{"hidden_size": 160, "hidden_act": "tanh_gelu", "moe_layers": [1, 3, 5, 7], "routed_scale": 0.707, "balance_bias": true, "init_std_router": 0.00915, "lr_router": 0.000746, "vocab_size": 8192, "tie_word_embeddings": false, "learning_rate": 0.00201, "beta1": 0.9, "max_seq_len": 1024, "dataset": "wikipedia_en"}
Below are experts of layer 3 (counted from 0) of a mixture-of-experts language model. Rows are named router (the router's row for the expert), up (a neuron's input weights, with its number) and show model dimensions 0-159. Each number is 128 + 32 x the weight over its row's rms, rounded and kept within 0 to 255.
Before each expert's rows: a language model's description of what the expert responds to. This comes from a sample of Wikipedia text that the model never trained on.

# expert 33
What it handles: Time and life-event words in biographies, such as years, died, wrote, returned, career, plus years, dates and sentence-final periods.
router [156  92 114  95 105 105 142 124 147 135 129 143 109 125 149  63  78 124 134  77 182 168 130  65 121 148 125 150 162 132 128 168  98  58 112  82 142 131  78 173 157 157 120 118 226 125 164 119  85 110  90 132 173 142 118 150 163 127 127  98 113 134 127 103 111 134 127 122 151 115  68 141 126 111 144 107  88 162  90 228 122 155  93 128 184  57 105 100 160 167 137 161 159 146 115 160 200 137 108 169 181 100 160 187 129  69  88 110  96  96 178 150 106 118 146 153  90 135 142 120 112 145 134  88  90 124 125  87 149 123  84 112 151  97 124 139 114  81 140 106  98 126 146 144 114  96 126 140 142 183  66 125 167  81 181 115 124 113 109 194]
up4 [157  47  96 133 112 113 129 126  87 130  96 144 153 100 116 151 167 130 140  70 170 124 145 115 129 122 104 103 149 143 143 143  71 117 110 118 134 101 136 124 176 132 121 120 159 132 132 141 158  86 109 161 127  97 135 125  91 128 147  74 134  67 176 220 171 114 146 136 126 106  70 151 136 119 138  54 142 140 138 127 137 145 131 104 135  80  87 191 125  97 151 137  90 104 138 116 206 185 166 116 175 118 170 157 117  34 120 125  98  93 138 111 170 109 145 168 128 110  98  57 113  84 138 115 156  87 134 109 165 125 127 135 140 131 136 182 212  66 120 153 153 120 160 146 222 104 120 126 179 157 104 138  99 106 134 134 149 134  99 193]
up5 [160 110 102 159 112 134 107 135 138 117 125 118 127 141 152 144  90 145 148 107 119 176  51 109 151 134 155 147 102 156 163 170 108  79  99  84 149  37 115 164 124 104 133 163 196 178 155  65 131 171 139 136  93 134 147  79 145 144  59 112 180  74 194  88 107  99 158 178 117 118 129 181 138 123 129 104 120 157 125 133 140 166 109 131 161 152 103 119 137 196 109 115 141 151 108 138 113 120 151 128 111 116 138 129 111 101 123 123  92  97 166 127  91  99 131 193  85 152  66 148 124  88 177  91  57 133  93 107 138 162 148  95 110 133 128 187 108 104 137 118  43 146 154 163 116  63  94 108 115 139 171 146 190  98 115 147 119  82  66 142]

# expert 21
What it handles: Suffix pieces finishing a word after a prefix stem (compete-nt, perspecti-ve, over-ru-led, winter-ly), plus the preposition of after nouns.
router [103 184 126 165 144  69 117 103 135 112 140 158 117 132 120 133 158 143 133 125 171 141 135 135 199 139 126 166 154 145 163 166 174 131 145 162 125 147 151 161 183  75 150  83 195 143 151 166  56  73 176 101 101 141 127 159 130 122  98 136  54 119 137  91  75  89 196 182 124 105 101  74 171 125 154  86  68 164  78 152 161 158 133 135 146 117 184 111  84  98  81 170  70 135 118 129 154 122  94  86 107 104 134 138 138  79  73 117 119  69 140 156 133 113  89 161 162  80  95 132 119 136 133  48 153 124 107 148 137 124  78 120 139 124 125 137 120 100 141 132  90 129 145  91 183 132 127  95 158 150 134 133 140 119 186  54 146 125 150 137]
up0 [110  77 128  82 111  89 151 136 157  89  93 182 114 139 137 119  66 129 109 138 151 199 125 126 102 166 128 188  93  87 168  99 166 102 132 115 159 135 134 169 143 111 158 162  98 162 119 155  98 135 186 120 120 177 176 183 142 153 138 125  86 109 143 103 149 151 160 173 126 147 143 131 175  88 162 108 142 100 145  72  83 115 112  88 108  73  87 177 151  79 151 169 101 138 110 124 141 123 108  97 143  60 120 112 116  67 107 175 163 137 104 147 100 165 171 144 116  92 126 155  83 172 176 120 157 113  75 159  76 100 146 112 125 104 170 149  71 128  74 141  50 131 120  87 160 135 121 146  87 159 198 135 169 123  90 110  98 137  81 128]
up1 [164  85  64  94 151  65 123 110 136  85 103 167 143 132 148 139  64 118 146  45 181 141 183  93 144 148 123 154 132  64 114 136 157 152 168  80 156 123 135 124 222 159 160 148 118  92 120  99 142 125 112  80  83 138 129 125 118 123 113 126 151 101 108  89 129 130 119 163 155 130 122 131 186 108 165 149 156 151  98 147 100 187 115 135 180  87 132  73  59  91 132 125 113 187 107 145 110  91 160 126 110 148 168  81 130  95  91 104 130 110 153 104 161 144  72 135 125  68  90 125 118 106 172 130 124 136 133 162 205 154 182 123 121 131 101 119 125 157 137 122  93 133 114 154 142 161 154 185 172 142 101 191 122 106 134 187 130  84  71 111]

# expert 32
What it handles: Prepositions and linking words right after a verb or noun, such as connect with, methods for, agreed upon, during.
router [117 126 170 181  88  70 162 144 191 126 146 172 147 158 164  92 119 125 126  83 131 141 104 150 103 116 112 176  83 178  93 105 123  84 150 110 136 117 121 164 184 192 121 120 192 118  73 126  95 124 150 153 130 111  95 147  98 162  69 163 102 133 137 130  32 136 162 156 114 104 109 121 175 132 137 122 154 123  93 155 109 101 108 123 119  87 126 129 145 122 110 155 111 187  86 173 113 132 145 187 122  98 132  91 174  95 143 109 112 140 153 185 184 159  83 190  88 127 119 108 185 157 148 109  97  96 131 105 124 128  63 108 171 106 156 119 112  59  95  92  98  83 170 105 136  81 143  87 184 160 155 106 181 133 145 115 132 167 117 155]
up7 [113 125 120 109  76 152 157  90 181 137 100 174 111 188 138 127  47 146 118 124  43 174 126  78 157 135 128 121 110 103  99 106 130  85 105 126 113 132 117 162 134 157 149 163 157 139 126 130 122 180  44 147 135 107 133  80  91 116 138 144  90 153 147 147  96 126 129  85 197 151  85 176 180 167 142 167 114 173 127 122 115 151 156 105 132  80 115 133 198  69  95 130 145 114 117 157 125 132  60 195 164 121 122 146 115 122  91 113  84 124 150 114 117 109 154  94 153 145 170 186 146 141 162 139  68  96  81  66 199 169 151 112 128 151 113 182 115  85 101  94 151 130 112 102 169 142 150 106 109 130 149 180 115 107 118 127 118 107 144 194]
up8 [128 101 128 128 153 128 144 138  96 145 104 120 129 158 132 150 108  88 158 159 161 134 122 146 124 157 132 143 146 170  87  74  68 142  87 137 169 148  74 149  73 127 142 142 143 150 205 156  79 113 157 114 137 162 144 169  95  96  76 107 137 139 128 105 107 116 102 131 186 123 133 130 125 141 137  80 138 136 151 129 133 104 131 163 191 134 204 153 136 121  93 141 126 130 115 174 142 121  85 109  55 122 114 122 169  88 139 182 111 159 114 134  78 126  83 146 110 146  92 103 156 165 159 132 144 109 124 102 161 163 164 124 130  81 139 127  76  55  74  77 100 119  51 177 171 165 115  48 139 107 169 100 198 121  78 205 144 121  79  84]

# expert 45
What it handles: Word-start pieces like comp, int, exp, imp, exc, acc and stems like Record, ose, app, often in music release text.
router [141 176 200 168 125  84 129 159 147  79 169 128  93 148 103 135 147 145 167 108  95 126 122 127 129 154  85 124 120 208 110 117  54 140 168 161 104 150 131 193 165 121 184 112 145 173 101 114 127 176 107 115 126 138 107 105 128 162 131 107 115 146 176 140 148 126 138 134 124 170  89 177  84 119 166  74 117 160  64 136  99 164  78 153 102 106 148  82 127 114  95 156  93 148  86 102 205 146  86  82 125 112 129 157 143  55 126 114  63 157  66 205 135 113 112 159 114 110 120 143  65 148 177 107 100 104  79 117 157 105 142 143 118  74 165 171 111 129  95  59 159 147 161 112 134 163 124 105 147 134 124 156 147 105 134 103 125 150 160 148]
up3 [ 89  38 148 158 121 119 143 127 142 113  94 152 165 166  94  99 131 145 185 136  45 145  61 148 141  89  95 134 177 126 137  74 106 133 118 142 103 152  71 129 125 159 112 191 130 162  96 100 123 140 121 180 146 118 111 176 204 116  91 120 115 118  76 111 148 148 146 111 164 109 161 181 105 140 159 153 160 133 145 163 161 121 125  92 153  85 146  96  97 120 140 124 103  94 176 127 160  86 114 149 153 167 118 129 143 124 155 132 120 126 151 138  74 135 156 172 141 105  84 141 131  73 128 122 116 118 103 113 152 158 153 181  79  86 108  83  60  45  95  28 115  98 123 127 152 126 150 149 140  82 128 141 169  84 167 118 166  99 116 167]
up4 [139 163 147 148 155 135 146 101 156 116 157 133 145  38 139 127 127 106  70 173 114 166 109 174 135  65 145 140 126 141 123 192 169  44 108  99 136 113 179 159 163 153 128 106 103 144 166 142  96 187 138  55  89 131 129 157 200 142  86 147 142 109 131 127  94 125 149 123 192 117 111 107 137 150 163 122 125 131 109 111 131 107 100 137 156 113 131  66  60 155 118 135 134 128 128  72 195 158 100 120 110 149 156 161 144 117 154 151 179 113 137 147 112  81 115 100 185 134 111 110 111 125 116 113 120 151 125 153 180  70  96 158 108 142  87  92 146 133 106 110 120 130 205 107 117 112  82  74 123 140  76 145 157  96 154 108  92 180 193 205]

# expert 36
What it handles: Plural -s and -es endings and plural nouns such as populations, maps, countries, people, children, species.
router [160 148 176 132  79 105 147 151 137 140 150 155 129 147 165  71 143  99 134  81 137 110 127 123 115  84 100 172 151 143 152 128 159 101 139  92 144 125 120 157 165  78 129  98 187  83  96 133  94  87 171 169 173 109 128 151 126 158  77 148  53 118 168 138  74 141 119 191 157 134  96 132 103 146 131  61  94 133  92 200 140  77  83 165 144 119 164 140  76 101 121 164 133 175 116 192 244 118 132 145  71 123  96 147 131  82 129  87 110  81 130 130 148  98  89 134 125  81  73 186 140 129 144 125 113 161  94 114 164  97 149 107 181 145 141 128 136 103 184 128  90 117 138 103 127 151 107 108 151 102 160 112 171  91 164  94 115 116 124 151]
up1 [162 142 173 175  88 131 112 125 116 131 172 123 127 114 104 157 136 150 189  86 170 180 132 110 156 120  97 107 206 169 156 127 108 135 144 178 119  87 107 145 147 181 167 107 155 189 135 159  90  52 157 137  68 156  75 108 108 162 144 126 110 157 205 133 103 133 169 109 117 104 158 170 104 110 102  85 118 117 148 193 151  83 142 140 148 127 149 139 132 102 135 107 146 160 108 103 163 116 133 191 168  77 116 139 131  90 141 156 145 105 108 132 156  99 155 157  96 115  93 160  93 162 127 116  74 202 142 131 122 127 110 158 161 170 124 108 108 103 151 141  72  54  85  85 107 146  72 163 150 195 186 154 136 149  99  84 112 139 104 144]
up2 [174 160 122  97 166 124 197 100 131 140 110 169 150 102 117 111 141 114 180 144 160 128  82  92 124  79 147 125 163 165 121 176 134 143 116 111 186  63 121 128 134 123 151  94 155  72  37  99 103 126 188 135 101 123 146 166 140 118 117 109 106 104 106 137 131 176 124 121 166 114 133 121  91 134 162  60 134 170 152 161 124 113  91 185 115 133 123 136  35 103 137 146 120  73 112 150 160 150 185  94  85 124 127 139 119 143 140 120  94 122  38  99  82 186  98 141 164 114  97  85 166  91 141 113  73 151 127 160 173 150 115  98 114 150 130 137  80 110  93 182 140 166 157  98 112 173 103 104 105 135 140 132 143 140 143 162  82 126  99  43]

# expert 13
What it handles: Pieces in the middle of common words, often verbs and nouns split after a first piece, such as bo-gg-ed, fo-ss-ils, we-igh-s, pure-ly.
router [ 87 175 125 174 100 134 140  81 100  93 149 119 129 176 146 128  82 112 114  92 154 134 135 115 168 162 117 135 171 160 136 134 148  71 145 116 131 119 122 185 155 103 182 182 171 145 142 142 107  80 130 134 144 157 150 109 130 159  74 150  57 104 170  93  47  71 157 178 162 134  76 110 162 141 163  85  95 157 103 222  96  96 105 118 129 119 149 124 159 165 114 154 130 146 104  95 189 126 129 114 115 138  99 157 119  86 100 164  52 128 156 174 154 126  93 139 112 135 142 172 133 126 102  80 120 169 124 131 137  96 150 105 150  53 128 131 114 111 141 114  83 119 114 127 148 193 151  76 151 112 117 158 189  85 129  91  90  75 118 174]
up3 [168 157 111 113  70 121 173  69 177  66 163 118 107 147  71  72 131 129 161 149 139 222  89 184 144 157 138 158 158 119 153 105  89 156 121 126  78 102 104 105 110 105 187 172 115 132 116 136  62 148 100 111 142  79 119 164 143 152  74 119 136 121 174  82 134  76 104  90 135 131  89 167 111 174 144  70  96 146 123 181 145 112 172 118 150 117 146 123 119 113 165 131 166 161  91 110 146 136 159 142 131 150 102 108 132 144 163 151 145 179 140 105 113 108 104 124  72 140 100 110 157 158  64  94  95 180 124 149 138 159 100 122 112 104 116  96 187 111 129 114 142 159 139 129 127 107 224  66 117  93 150 134 151  74 188 113 135 123 169 124]
up4 [ 94  71 150 153 116 132 153 108 133  78  81 107 119 136 146  77 152 131 140  91 132 117 119 143 195  52 171 103 134  94 109 119 142 204 116 119 169 118 132 131 157 100 124 144 160 162  96 102  84 138 149 121 126 103 160  64 127  73 117 102 109 149 150 160 102 197 160 103 107 129 167  82 132 154 108 137 136 203 114 193 190  69 113  83 145 123  78 124 141  89 113 195 110 175 127 136 121 101 141 202  78 110 117 180 106 129 115 166 119 123 138 130 146 132  92 182 136 118  66 106 141 143 163  99 126  38  85 116 128 175 120 125 125 147 165 118 166 137 112 145 154 121 137 130 151 116 161 131 181 103 153  87 107  81 122 126 198 136 163 146]

# expert 18
What it handles: Adjective endings and adjectives like -al, -ic, -ive, -ated, -ual, public, local, political, in descriptive or technical prose.
router [135 201 148 168 155 102 110 122 113 112 162 138 138 143  96 112 148 142  96  91 110 112 117 133 192 104  56 113 138 146 129  98 108 126 115 141 117 128 114 127 212 138 214 174 144  96 128 114 128 109 144 153 122  91 160  93 109 151 128 112  97 143 126 157  50 135 119 164 134 135 106 148 113 128 133  55 125 125 100 137 162  94 105 165 101 101 150  81 101 111  95 185  70 185  59 114 203 117 110 121 130 113 206 149 181  91  97 121  82 136 164 152 157 158  91 184 112  49  97 164 105 170 131 101 126 145 152 163 143 113 138 127 129 174 156 165 165 116 157 128  64 109 102 108 129 135  86  96 154 135 131 147 165  87 129  60 144 137 139 168]
up1 [158 112 156 176  48  85 147  72 131 136 121 132 124 125 141  96 156 117 137 114 112 131 119 153 160  78 111 129 140 119 101  74  33  86  89 104 126  98 102 136 143 144 138 197 161 165 114 101 128 151 156 130 114 113 178 117 103 142  52  78  96 180 108 161  67 156 178 157 120 178  96 149 158 111 158  83 144 140 141  92 102 142 114 162 123  83 109 123  58 121 159 140 101 159  60 147 131 106 181  96  75 103 150 156 162 151 147 119 134 135 121 116 147 104 128 162  83 114  93 113 135  83 119 141 176 112 143  93 107 151 154 104 122 106 168 125 136 149 126 125  90  50 148 172 171 101 161 138 173 146 131  46 140 171 121  87 147 146  91 182]
up2 [161 121 185 101  66  95 113 120  74 153 134 152 135 136 134 114  92 136 149 101 177 152 154 182 107 130  89 105 174 145 136 115 104 123 160 108  91 169  92 124  93 184 174 145 124 126 124 114 141 136 161 122 140  62 137  79 107 164 100 107 111  80 130 145 137 213  92 147 127 196 121 121 120 120 176 143 174 146  59 120  68  67 152  87 106 124 142 101 127 102  99 161 115 124 139 112 160 177  79 113  92  58 169 148 143 152 116 135 135 143 101 171 120 166 136 239 160  37  98 143 100 123 138 160 136 133  88  72 143 134 100 161 180 107 116 130 116 142  98 102 133 126 139 165 150 155  97 107 139 157 156 178 180 125 125 137 146 148 147 105]

# expert 57
What it handles: Prepositions following a noun or verb in running prose, such as of, to, by, for, with, from, into, against.
router [147 143 147 139 100  99 178 127 168 124 173 165 109 129  94  74 127 117  70 107 128 127 113 129 168  89 165 195  74 158  80 141 131 116 103 130 136 123 133 148 188 125 104  83 206  96  85 122  78 115 130 134 104 146 109 116  97 123 154 107 128 109 145 160 104  88 130 139 131 111  86 104 200  93 193 135 121 114 117 135 112 186 105 120 142  96 113 163 116 151 110 202 112 183 110 170  95 112 150 161 138  52 110 130 159 123 127  81  97 168 128 164 166 144  68 199 164 127 120 106 209 153 133 103 146  89 131 103 104 116  70 171 106  79 158  82 131  96 105 127 157  90 173 121 119 139 152 109 135 180 167  97 168 140 147 108 136 174 123 186]
up7 [124 112 155  46  88 151 108 156 126  75 196 128  73 158 130 104 110  61  81 133 178 140 118 147 140 155 125  95 149 112 107 108 135 125 133 121 191 110 114 112 176  95 135 115 130 161 106  94 115 153 119 176 129 169 141 116 102 148 163 130 139 101 173 119 113 107 117 193 238  66 122 167 128 113 174  80 147  87 119 135 147 139 134 139 149 107 128 151 138 175 103 121 137 150  85 168  88  79 108 101 108 126  92  97 240 149 108 112 116 105 150 112 155  91  98 124  99  84 129 107 137 161 131 117 130  84 118 155 122  88 159 108 149 123  90  62 104 101 101 101 130 122 155  97 105 183 149 149 159 121 141 121 135 136  79 122 137 155  34  82]
up8 [231 146 219 154 113 139 143 134 121 110 156 120 136 158 106 173 174 154  96 120 190 108 151 121 159 108 139  96 126 146 119 104  51 156 175 176  65 115 155 175 151  61 150 151 174 106 119 108 105  55 145 128 136 144 119  99 188 201  98 154 112 128 153  97 128 130 138 134 116 134 124 134 158 161 168 121  73 103 116 143  96 119  90 148 151  89 166  93  86 121 104 109 120 112 105 111 135 122 122 133 108 117 142 175 155 129 133 132 113 138 130 119 165 117 119 217  79 148 147  65 103 140 128 160 104 131 147 135 134 101 158 154 185 102  89 117 146  85 165 131 116 111  43 134 171  87 128  61 122 147 121 110 136 105  87 113 161 175 158 160]

# expert 11
What it handles: Conjunctions and commas joining items in lists or clauses in prose, such as and, or, but, &, than.
router [187 130 204 156 112 158 131 111 139  60 144 148 122 164 135 148 132 100 105 138 146 138 106 105 135 118 121 152  88 138 119 128  58 125  97 134 166 120 185 156 140 110 136 170 120  86  79 152 103 115 110 170 136 104 106 140 139 149  88  90  85  85 181 154  60 138 132 184 154 110 101 109 167 136 133 133 115 114  90 159 151 152  79 140 128  78 206 107  59 112 139 173 124 204  60 151 138 108 135 127  97  93 164 135 123  48 121 131  80 122 112 161 160 194  78 186 151  74 101 189 123 115 135  70 178 175 124  85 154 125 102 154 126 103 117 143 147 133 147 117 125 100 140 115 123 156 126 174 143 161 135 148 143 127  92  55 145 114 110 116]
up11 [139 128  76 140   3 100 160 135  89 109 147  87 136 144 112  63  76  64 193 135 115 137 104 157  77 132  92 151 124  94 143 178 174  94  76 153  71 118 121 164 158 131 176 132 127 193 109 176  97 191 141 108 142 124 171  77  92  83 134 115 191 128 141 137 147 182  85 155 117 161 137  98 144 107 140 140 155 134 126 138 101 135 179  87 136 111 150 127  97 142 180 160 195  94 129 134 128 119 146 117 139 142 121 114 145 194 168 158 110 136 111  86 162 109 142 114  91 156 146 163 157 153 139  81 139  74 104 143  64 139 179 130 150 107 114 162 127 122 133 108 100 145 145 156 139  88 120 127 174 106 102  82 114 153 137  66 116 127 133 135]
up12 [191 141 106 119 161  93  58 111 142 139 179 146 119 114 158 100 131 135 170 160 136 151 171  63 103 134 151 119 118 175 126 103 203 186 109 155  91  72 120 120 148  75  92  42 171 100 104 141 101 134  95 127 159 126 110 154 146 155  99 142 149 161 138 133 141 162 156 115  90  82 116 153 137  79 145 128 136 171 116 142  97  52  73  93 158 134 100  85 137 155 175 175  80 136 132 138 132 148 114 154 167 106 107 182  96 116 130 103 132 145 154 134  93 121 173  95 104 159  88 152 126 119 129  94 100 166  19 128  77 133 130 130  90 161 124 158 105 121 108 100 140  99  95 128 150 101 173 115 139 152 148 106 135 155 209 124 147 106 163  67]

# expert 47
What it handles: Commas after day numbers in dates like March 9, 2006, month names, and pipe separators between numbers in tables.
router [106 185 139 127 123 119 113  71 106  49 154 119  79 147 111 115  40 120 131 140 101 137  73 111 124 140  95 148 103 167 125 178 147  86 111  71 112 142  69 203 134 132 146 104 148 131 110 174 145 131  89 108 166 162 130 126 107 128 109  96 117 108 102  63 105  82 146 138 170 162  83 156 149 118 156 153 154 166 107 196 125 130 124 115  93 106 195 103 134 112 132 129 108  99  63 148 139  79  95 125 109 145 179 195 137 162 112 123  49 123 180 178  98 131 162  99 120 117 138 169 153 134 138  78 105 134 117  95 164 137 123 149 148 103 145 157 151 103 155 101 135 145 185 163 157 179 150 133 104 113 110 140 174 123 163 120  44  97 132 176]
up1 [ 92 136 102  80 153 163  83  64  89 108 155 125  91 150  68  87 121 132 120 196 108 133  62  58 127 128 133  95 150 121 152 169 114  79 130 128 123 118 131 162 127 115 106 141 134 178 152 118 137 135  85 126 151 146  83  97 143 101 224 106 109  86 175 140 147  85 149 113 128 111  93 115 187 135 170 150 119 221  75 149 115 129 125 145 121  51 168 108 127 123 122 144 155  75 122 168 140 156 109 180 182 108 177 172 140 125 108 125  95 169 129 128 126 168 140 170 134  99 165 144 120  83 127  72 142 140 105  85 101 155 106 124 139  98 170 127 182 125 124 127 112 148 149 101 142 167 148 102 137 199 148 133 214  98 145  93 111 162 125 137]
up2 [184 180  86  47 143  79  52 155 116 118 146  87  92 152  80 116  96 114 136  79 144 141  67  99 174 185 163 205 159 140 142 145 142 152 131  73 108 120  70  87 121  76 129 110 172 145 112 132  85 112  79 102 142  90 128 180 142 142  80 101 115 110  88 139 137 166 159 166 156 132 101  79 161 104 123 150 145 117 132 170 106 126 161 109 165 132 146 131 123 147 142 134 131 136 142 111 158 157 104 179 145 105 136 118 114 123 103 134  99  88 170 144 113  77 128 115 157 122 139 185 223 116  83  94 128 136 134  48 132 141 110 160 164 112 107 135  96 111 146 144 127 173 130 126 118 104 152  87 139 111 104 183 172 116 214 129  94 117 147  98]

# expert 19
What it handles: Possessive apostrophes and pronouns (Puss's, band's, his, her, their, its), articles a/an, and endings ing, ed, al, able.
router [150 154 107 219 120  77 145 102 146  87 165 136 133 174 144 101 186 137  83  82 125 216 120 118 202 117  63 179 103 130 117 162 149 143 165 149 159 149  87 138 165 164 166 100 188 113  96 109 119  93  83  84  97  62 132 124 122 124 118 104 136 149 100  70 104 171 141 160 134 106 107 176 168  91 132 114 110 134 119 165  83 113 100 146 169 119 119  87 102 107  76 178 146 109  66 137 145 147 124  99 130 119 170 154 132  95  73 130  91 192 132 126 137 186 126 167  93  52 132 157 134 137  85 137 125 114 115 134 119 108 120 156  81 141 119 160 116  93 119 139  81 148 126  82  97 141 112 114 174 117 161 156 170 121 169 118 150 156 167 118]
up1 [128  89  96 109  83 129  90 153 162 107  89 179  76 114  83 128  90 136  81 136 139 141 106 170 144  33 192 156  82 164 116 190 129 154 115  62 125  99 127 139 125 160 140 128 101  84 106 175 151 132 123 146 130  74 223 179 151  64 165 160 130 145 173 108 141  89  69 133 136 125 151 128 203 126 171  94 138 148 122  66 111 112 152 149 122 134 198 100  97 100 146 113  94 137 123 108 125 163 150 121  85 131 154 109 113 114 160 119 120 188 112 123 151 144 120 193 113  84 158 142 151  59 139 141 138  63 159 105 127 156 173 119  81 121 139 120 101 146  57 129 146 152 148  93 123 172 141 102 132  99 140 101 132 136 119 128 135 160 104 100]
up2 [116 112 101  84  87  80 120 170 200  85  91 135 105 143 191 102 128  88 131 141 134 174 128 117 132 112 157 106 187 100 195 114 111 195 146  68  77 140 132 177 183 133 183 139 125 170 106 169 124 140 112  83 139  83  97 135 145 118 101 119 108 137 126 165 109 178 122 133  97 133 117 133  91  43 133  98 116  97 104 157 118 161 114 114 134 153 156 106 130  99 158 218 135 122 116 130 164 160  90 142 141  71 140 167  96 131  77 130 151 145  71 172 127 144  96 124 110  67  74  96 134 142 140 132 152  96 106 122 152  79 181 117 156 148 113 125 117 138  91 152 157 123  96 117  65  82 160 174 149 182 120 140  94 151 176  74 124  86 132 111]

# expert 4
What it handles: Inner syllable pieces of longer Latinate words in prose, such as per-ce-ived, prom-ine-nce, int-imi-dation, un-pre-cedented.
router [106 187 130 191 134  93 141 114 115  65 155 141 140 178 106 105 108 106  87 103 156 130 115  85 178 129  90 129 183 165 133 110 116 122 119 112 148 173 117 175 150 140 189 140 138 140 135 123 109  90 122 101 174 152 144 105 105 162  96  97  63 121 134 131  71 118 170 183 123 140  58 116 159 143 181 124 122 103 114 208  94 103 135 117 130 105 142  98 159 166 104 155  83 117 101 120 159 136 142 107 105 114 108 189 136 107  40 185  59 150 160 182 135 116  71 136 137  91 129 183  87 184 137  99 138 131 162 167 134 115 100 111 143 111 135 133 141  87 110  51 141 130 153  99 177 146 136  95 154  94 114 137 151  70 186  83 131 111 109 155]
up3 [ 94 141 123 119 118  64 135 115 127 123 157 144 103 177  96 104  63  98  95 125 117 106  90 172 116  98 153 159 156 186 151 138 120 149  86 113 160 133 157 215 115  82 152 123 178 103  78 123 113 111 132  76 141 174 102 121 115 151 133 106 134 100 118  85 131  87 159 127 153  76 141 179 134 136 121 104 157 158 147 122 150 120 120 178 123 141 150 117 114 163 140 190 122 111 126 115 144 156 157 135 109 158 144 159 165 109  60 129 136 163 123 113  59  90  99 120 104 153 162 211  78 122 127  94 139  98 130 113 101 110 136  99 134 108 184 177 145 106 152  69 172 134  78 121 179 103  99 163 133  95 125 211 120 148 114  29  80 152 143 195]
up4 [174 101 165 200 105 144 164 130 124 117 128 143  96 174 198 159 144 150 101 143 134  97 101 121 113 149 101 108 167 153 134 103  80 109  86  93 165 175 116 137 108 130 143 124 108 157 129 158  86 166 216 133 144 141 166 144  90  94 106  69 172 102 121 114 157 153 149 180 139 124 135 114 166 152 141  83 146  43 104 150 173 106 162  91 160  98 109 168 166 133  78 191 195 153  76  84 134 105 137 151  81 109 121 160 140 129  85 137 101  96  85 145 187  87  71 133 132 129  92  89  55 178 124 148 166 189 145 102 129 145 104 138 124 158 172 129 112 146 149 146 105 138 131 149 125 102 113 156 122  85 105 150 150 113 133 103  66  93 109 174]

# expert 53
What it handles: Inner letters and diacritic bytes in Hungarian, Czech, South Asian and other non-English names, such as Balázs, Šafářová, Ghaziabad.
router [124  87 142 134 121 127 123  93 134  96 140 165  63 175 103 117 119 102 142 127 181 182 109  93 116 135 117 108 103 150 139 188 105  77  60  81 155 147  89 147 138 128 128 103 181 119  85 190 110 168 114 139 140 140 142 156 148 132 128 111 152 108 124 165 122 132 149 124 157 120 131 143 171 116 199 149 201 131 108 145  98 105  67  98 202 138 145 153  83 123 133 129 124 169 169 141 165 115 130 157 117  56 202 141 147  93 102 112 132  73 131 118 117  75 122 197 124 122 141 138 189 105 132 117 184 115  95  97 137 138 142 129  90 138 132 103 127 101  91 168  86  65 119 190 120 129 149 151 110 204 145 105 125 138  66 125  59 127  54 114]
up2 [130 143 118 177 151  99 112 141 120 134 105  87 156 243 135 139 101 122 154 159 135 140 130 124 127 133 118 136 130 131 135 150 133  66 163  97 180  94 104 130 166 153 149 114 202 121 142 108 112 100 116  44 109 105 174 122 201  81 121 112 145 132 127 132 119 104 165 170 139 180 171 116 164 124  96 153 168 136 129  81 114 159 111 105 135 103  94 137 125 218 105 164 118 109 134 153 143 132 123 100  97 105 120 140 157 107 124 105 135 182 146 149  79 112 142 142  68 128 129  98 150 169 109 122  92 166 172 113 163 149  70 127 159 162 173 124  97 112  99  85  77 122 129  79 181 149  75  96 111 149  88 132 121  64  69  88  73  97  53 104]
up3 [169 108 138 148 122  71 143 108 194  69 143 179 149  97  85  85 137 124 122 171  80 178 150 123 185  91 145 122  92 144 145 136  99  53  92 135 104 134 139 128 142 129 108  87 110  71  92 142  75 152 155  87 144 110 123 103 126 169 146 152 144 120 155 127 118 123 146 102  79 141 126 144 143 121 160 120  76 163 140 120 156 161 120 125 173  95 103 111 101  98 166 169 164 120 158 142 112 124 107 128 182 107 150 132 183 121  96 132 135 119 130 208 210 132 156 161 113  63 146 147 160 106 118 121  99  65  86  85 153 185 163 144 126 136 147  92 136 112 190 172 119 181 128 155 110  81  87 161 120 218 144 167 178 152 102 162 122  99 147 162]

# expert 15
What it handles: Short word-initial or mid-word consonant fragments inside words and names, such as dr-um, mo-m, Sc-i-Fi, med-ium, plus dollar signs.
router [113 113 162 177 120 145 115 111 107 100 120 154 116 207 127  91 129 119  69  78 183 161 145  84 134 145 137 128 156 159 155 131 111  86 116 133 148 146 134 150 102 147 107 112 152  98 147  78 128 135 144 143 128 162 119  83 134 130  94  91  73 117 164 151  98 134 120 156 134  99 101 171 140 156 167 153 162 179  98 255 101 136 111 110 184 115 113 132 158 142  78 163 119 149  61 129 186 141 136 142 141  90 154 157 106  82  93 130  86 137 157 136 176 109  97 192 150 118 144 135  94 171 114 122 147 160  62  84 117 109 116 199 130 119 131 129 113 107  95  70 129  84 108 153 136 167 115  92 130 165 149 143 151 114  83  68 125 133 125 144]
up0 [157 115 138 104 199 154 118 111 141  85 150 142  98 160 136 112 124 116 166 127  45 131 114  67 103  85 124 135 129 129 117 128 145  90 146 177 156 168 145  93 134 100 114 106 165 103  89  99  48 100  85 141 110 130  80 113 174 137 115  76 156 114 127 154 107 132 108 145 150 142 105 162  89 170 109 137 162 188 107  80  74 139  43 179 104  76 132  96 133 135  89 151 110 143 125 157 134 152  61 138 136 147 139 137 109 115 113  88 123 106 130 119  98 110 143 183 132 131 136 147 101 128 147 139 108 150  47  73 197 141 113 186 181 112 152 110 125 105 162  88 196 129 156 138  71 201 107 115  90 163  74 123 118 136 167 130 180 136 164 134]
up1 [104 156 179 125 142 129 113 122 114 177 185 176 114  91 152 160 146  96 124  70 184 154 152 118 103 106  83  96 153 132 166 159  71 109 146 124  82 157 114  66 105 163 148 135 108  93 166 140  99 197 116 153 134 175 148 166 158 143 124 168 152 147 125 119 156 101 128  95 146  95  68 112 179 174 131 124 115 143  89 174  87 136 111 114 189  93 164 131 132 197 143 132 159 129  45 158 144 118 122 182 169 126 130 171 145 143 153 103  42 142 186  88 160 172  77 150 140 133 163 157 141 130 101 116 139 171 106 144 155 104 112 149 124  95  91 143 103 122 147 153  47 177 111  94  81 136 122 163 151 124 102  96 134 129 112  79  93 122 103  83]